{
  "num_hidden_layers": 9,
  "hidden_size": 192,
  "n_experts": 192,
  "experts_per_token": 6,
  "d_expert": 64,
  "d_shared_expert": 64,
  "hidden_act": "swiglu",
  "moe_layers": [2, 3, 4, 5, 6, 7, 8],
  "router_score": "softmax",
  "normalize_top_k": false,
  "routed_scale": 5.66,
  "balance_loss": 0.00954,
  "balance_bias": false,
  "router_logit_norm": 1.0,
  "init_std_router": 0.0225,
  "lr_router": 0.000405,
  "num_attention_heads": 6,
  "num_key_value_heads": 1,
  "head_dim": 64,
  "vocab_size": 8192,
  "norm": "rmsnorm",
  "norm_place": "pre",
  "norm_eps": 1e-05,
  "positions": "rope",
  "rope_theta": 500000.0,
  "rope_fraction": 0.5,
  "qk_norm": false,
  "attn_scale": 0.125,
  "tie_word_embeddings": false,
  "parallel_block": false,
  "init": "uniform",
  "init_std_qkv": 0.0277,
  "init_std_o": 0.0,
  "init_std_up": 0.0277,
  "init_std_down": 0.0,
  "optimizer": "muon_variant",
  "learning_rate": 0.00142,
  "lr_mult_o": 4.0,
  "beta1": 0.93,
  "lr_head": 0.0093,
  "max_grad_norm": 1.0,
  "warmup_steps": 200,
  "schedule": "wsd",
  "decay_fraction": 0.427,
  "decay_shape": "linear",
  "final_lr_fraction": 0.05,
  "batch_tokens": 65536,
  "max_seq_len": 256,
  "doc_mask": false,
  "z_loss": 1e-05,
  "train_tokens": 430300000,
  "max_steps": 6566,
  "dataset": "wikipedia_en"
}
Below are experts of layer 5 (counted from 0) of a mixture-of-experts language model. Rows are named gate (a neuron's input weights, with its number), up (a neuron's input weights, with its number), down (a neuron's output weights, with its number) and show model dimensions 0-191. Each number is 50 + 12 x the weight over its row's rms, rounded and kept within 0 to 99.
Before each expert's rows: a language model's description of what the expert responds to. This comes from a sample of Wikipedia text that the model never trained on.

# expert 31
Numbers after a dash, comma or colon in scores, date ranges, ages and measurements: 21–26, 27–30 August, aged 74.
gate3:32 60 35 33 61 66 39 54 57 56 45 46 41 67 36 54 60 45 68 45 54 56 39 44 58 65 33 53 53 71 81 64 44 62 42 65 51 45 36 48 45 60 66 54 68 56 36 47 47 50 50 59 57 38 65 30 47 65 37 49 64 75 66 54 56 55 45 53 31 32 42 59 63 51 56 73 43 62 67 66 49 60 58 50 37 27 52 66 42 51 82 47 56 53 50 56 58 63 43 49 60 84 47 44 31 36 76 44 61 39 60 47 41 34 51 41 58 49 35 67 50 65 48 69 53 56 72 66 61 59 32 42 58 38 48 57 37 55 44 65 59 59 66 45 51 34 68 55 61 58 56 69 49 28 60 43 77 61 41 46 36 48 54 61 54 47 56 44 54 36 41 49 39 59 29 64 46 38 58 34 38 49 34 56 55 71 29 42 36 42 60 51
up3:50 65 50 25 59 50 28 59 48 58 44 47 67 63 26 71 57 53 41 34 50 43 59 49 46 32 49 43 53 73 75 60 43 55 39 56 37 39 26 54 51 53 60 28 76 64 48 55 36 70 64 24 52 53 42 45 45 43 55 37 44 62 48 64 66 41 44 65 45 47 70 51 56 66 52 58 33 54 49 44 38 62 32 55 40 35 66 68 28 68 43 58 46 39 37 60 62 56 44 45 57 63 47 68 35 32 45 35 60 49 53 51 30 35 41 54 44 51 41 59 68 72 50 45 44 46 63 40 73 38 38 54 51 62 63 37 43 46 39 67 51 40 45 47 73 47 65 42 46 64 47 46 38 46 74 56 77 54 65 55 67 44 59 63 67 49 39 43 55 40 55 62 42 44 40 65 43 35 61 30 39 48 21 36 69 59 47 47 63 60 40 43
down3:39 38 47 42 47 43 53 50 50 31 33 49 12 50 55 52 43 55 46 61 45 70 28 46 52 33 31 66 69 75 54 66 41 34 53 55 75 60 63 66 56 32 47 49 45 53 43 50 45 61 59 47 40 69 50 61 51 43 55 49 27 28 76 36 53 28 48 72 50 80 43 66 66 39 61 33 68 33 57 54 40 55 46 43 36 47 83 44 43 62 47 56 65 44 44 34 50 44 42 50 53 50 35 37 52 67 53 39 38 46 54 50 47 57 55 35 34 42 49 41 43 56 60 57 54 63 57 49 39 70 70 47 63 50 55 47 68 54 40 55 21 47 37 63 52 44 42 60 43 73 44 12 47 35 52 40 43 42 37 45 64 41 45 56 55 51 55 47 58 48 63 41 58 44 55 80 46 67 48 43 51 68 71 54 56 59 42 42 44 49 53 53

# expert 29
Middle word pieces inside Latin species and genus names and other foreign names, such as Lepido-pt-era, ob-sc-urus, cast-elnaui.
gate1:59 50 42 87 51 35 34 74 49 47 54 73 47 57 54 53 41 59 55 57 62 33 42 57 47 33 46 51 45 33 44 48 29 64 60 44 64 55 76 32 70 38 36 33 58 37 42 55 52 44 41 71 58 83 58 56 22 46 42 29 48 34 51 39 87 46 37 72 33 39 59 62 59 39 54 46 60 46 75 56 57 59 35 40 52 61 55 37 35 48 58 52 68 35 56 70 52 37 61 48 49 58 56 45 59 46 40 30 47 42 34 68 61 49 51 59 50 37 42 45 36 42 60 66 38 35 56 56 56 53 47 56 42 47 48 57 50 50 46 32 79 56 40 61 54 43 51 45 56 57 50 40 34 73 62 36 57 43 47 54 54 32 54 39 41 51 42 36 56 53 65 41 55 61 56 58 45 64 74 65 42 72 62 47 57 53 50 40 73 35 47 58
up1:45 56 48 39 43 82 40 54 53 67 26 43 46 54 55 47 55 32 64 28 49 57 57 54 47 52 62 53 42 61 55 61 62 36 51 60 41 41 35 68 62 42 41 52 44 61 17 65 58 41 51 50 59 51 64 45 37 40 49 52 54 56 47 69 42 53 73 55 63 65 47 45 62 31 18 78 54 53 38 41 60 51 46 55 49 48 80 92 28 34 57 42 44 41 44 63 54 49 52 50 53 31 60 51 45 51 37 63 42 52 60 66 43 42 35 45 50 65 63 53 47 63 52 61 66 47 31 63 65 43 38 47 59 39 50 49 42 47 57 70 60 56 64 45 53 43 50 34 48 59 47 32 37 48 46 31 51 71 49 56 29 34 39 28 54 56 38 38 56 40 47 29 58 34 54 45 77 41 55 67 66 46 65 35 70 35 60 37 37 47 52 52
down1:41 31 48 79 68 48 47 41 52 57 77 49 51 53 39 36 51 53 45 50 68 67 37 38 80 50 56 67 50 68 40 48 50 68 71 56 69 67 45 55 52 19 46 64 45 56 95 45 51 45 43 54 63 39 58 44 52 60 58 36 28 47 55 44 44 64 41 42 41 48 60 50 49 42 40 53 60 86 65 52 47 63 38 58 75 44 52 51 50 62 43 56 38 46 41 49 22 44 59 49 44 73 45 58 56 77 53 62 46 49 42 39 42 53 36 50 54 55 38 53 51 44 54 49 49 41 65 26 44 43 70 56 35 52 69 47 66 50 50 39 73 39 74 51 54 68 54 40 52 58 45 42 53 55 22 32 62 66 60 59 60 51 69 61 42 45 62 48 42 50 64 51 41 37 62 47 60 30 63 50 58 51 50 53 47 30 44 47 69 46 49 39

# expert 15
Slashes in http:// links, opening brackets and quotes, and Latinate word starts like mem, vi, discuss, Dist in infobox and music listings.
gate11:32 48 60 60 38 72 33 59 60 38 62 55 48 27 38 71 47 48 57 54 36 46 64 49 39 58 50 43 42 63 46 40 42 65 71 55 39 54 30 64 46 47 45 69 48 36 69 37 54 58 52 41 56 64 40 59 40 26 34 53 45 47 53 70 43 51 70 60 42 62 62 48 41 49 52 60 56 54 61 47 41 72 42 56 36 53 67 38 59 25 61 75 42 52 38 57 55 53 45 63 47 58 50 41 52 62 54 37 49 42 54 34 62 59 59 40 48 53 45 10 31 51 46 36 43 48 61 68 30 49 54 48 51 59 61 58 43 42 52 46 55 53 52 37 62 23 33 34 32 41 54 51 53 62 64 45 53 24 23 52 20 48 58 49 34 41 64 64 65 36 35 59 62 62 47 55 51 49 39 45 21 39 49 64 38 20 50 49 52 32 70 49
up11:48 46 41 26 54 42 49 50 52 45 54 56 61 83 40 40 31 39 70 39 60 34 43 60 66 24 45 42 75 20 49 61 56 42 57 64 56 33 44 44 49 51 74 27 64 76 47 43 52 42 71 46 54 64 58 28 55 51 58 29 40 62 33 18 46 36 58 46 67 40 39 68 58 53 55 54 39 50 43 61 44 32 55 27 53 43 48 66 56 53 40 38 49 66 64 34 47 46 79 63 51 54 58 60 63 29 53 62 54 46 47 62 44 35 67 77 58 42 57 47 43 76 31 55 49 53 36 32 52 63 49 45 56 33 26 54 48 58 46 49 55 41 45 57 50 53 62 38 57 62 63 46 60 45 48 66 55 42 66 48 58 50 43 54 70 54 54 60 45 42 41 56 51 54 57 67 62 46 54 54 58 46 38 41 41 75 37 34 60 53 34 57
down11:46 64 54 49 48 43 27 56 62 73 38 52 32 54 52 39 63 69 60 62 68 42 40 56 54 53 52 41 70 45 47 47 59 41 74 40 71 42 57 44 61 48 57 48 49 75 48 54 49 56 34 37 56 34 41 42 36 37 60 49 51 55 42 35 48 66 61 49 40 43 52 52 30 62 50 30 28 47 35 48 52 32 41 59 43 39 24 47 39 49 51 49 45 72 50 62 46 47 62 56 48 61 24 66 51 43 53 47 40 41 35 43 40 48 59 47 36 55 44 64 76 49 20 42 54 47 45 41 51 54 47 48 62 71 62 31 47 40 50 53 40 25 57 40 35 73 50 45 76 33 84 56 42 46 53 49 65 50 61 33 33 48 71 75 42 56 33 30 44 65 33 41 59 31 52 62 46 61 38 62 50 57 58 68 63 19 57 48 54 39 52 55

# expert 24
Inner syllables with m/ma and similar in names and words, such as We-ima-r, Fe-ma-le, G-iam-pietro, plus line breaks ending table rows.
gate1:39 25 41 54 48 33 36 63 41 36 54 52 54 55 44 82 38 62 42 28 29 52 53 51 42 57 38 43 30 69 57 68 36 43 26 33 73 67 55 31 32 41 49 58 54 50 52 64 40 48 50 64 45 54 47 51 53 53 25 39 57 50 78 47 44 50 67 65 55 43 59 57 50 56 53 37 36 38 50 36 58 72 45 49 57 56 37 39 62 45 58 34 64 70 46 33 50 38 32 38 66 37 47 59 74 49 28 30 47 36 51 34 32 54 47 43 45 34 17 41 53 71 48 54 49 37 50 41 56 59 41 47 61 44 47 72 43 40 37 65 56 68 70 38 55 54 48 49 57 56 44 67 50 40 73 51 49 67 66 48 43 59 35 41 51 39 44 35 47 37 45 44 41 40 28 38 60 61 60 53 32 47 45 54 32 61 49 41 73 56 58 48
up1:65 47 57 69 47 48 41 41 55 35 59 44 61 47 54 57 62 58 50 45 54 38 55 79 44 72 51 13 45 35 55 54 50 68 70 56 60 36 61 43 40 38 61 63 59 31 50 64 38 42 52 50 54 82 89 39 37 56 54 46 50 59 78 44 50 72 56 50 35 56 44 57 70 45 36 45 60 49 58 43 37 46 38 48 63 73 45 60 63 47 58 60 47 40 63 58 53 52 36 29 49 30 41 30 52 63 41 51 52 70 57 67 46 38 39 46 31 47 53 53 30 38 44 42 57 55 39 48 59 52 64 47 54 60 49 71 48 43 45 46 73 56 35 54 68 53 56 57 39 52 61 61 67 74 34 60 50 34 60 40 43 61 77 30 46 57 36 51 53 49 35 49 41 34 51 44 53 70 79 59 37 42 52 60 45 35 53 48 49 40 63 35
down1:56 39 60 62 43 44 50 45 43 36 76 35 49 47 56 60 55 47 48 50 54 50 48 53 55 49 43 66 54 50 24 48 25 51 71 51 76 59 51 75 44 31 63 39 28 47 62 43 58 60 49 39 37 35 68 52 25 38 71 55 54 50 57 56 62 35 56 43 48 48 53 42 46 46 40 41 61 32 54 44 32 46 56 46 43 48 22 47 70 71 41 50 53 75 50 32 41 67 34 58 68 41 59 29 49 46 37 44 33 56 47 65 57 42 54 37 36 41 42 63 49 48 36 54 62 49 51 40 56 44 39 53 65 41 40 65 42 44 62 48 56 34 35 59 28 61 39 38 57 46 57 33 66 73 34 38 35 64 46 64 47 45 48 53 59 49 73 51 62 60 65 75 43 36 56 30 42 58 51 23 51 62 66 71 44 66 41 70 41 70 59 34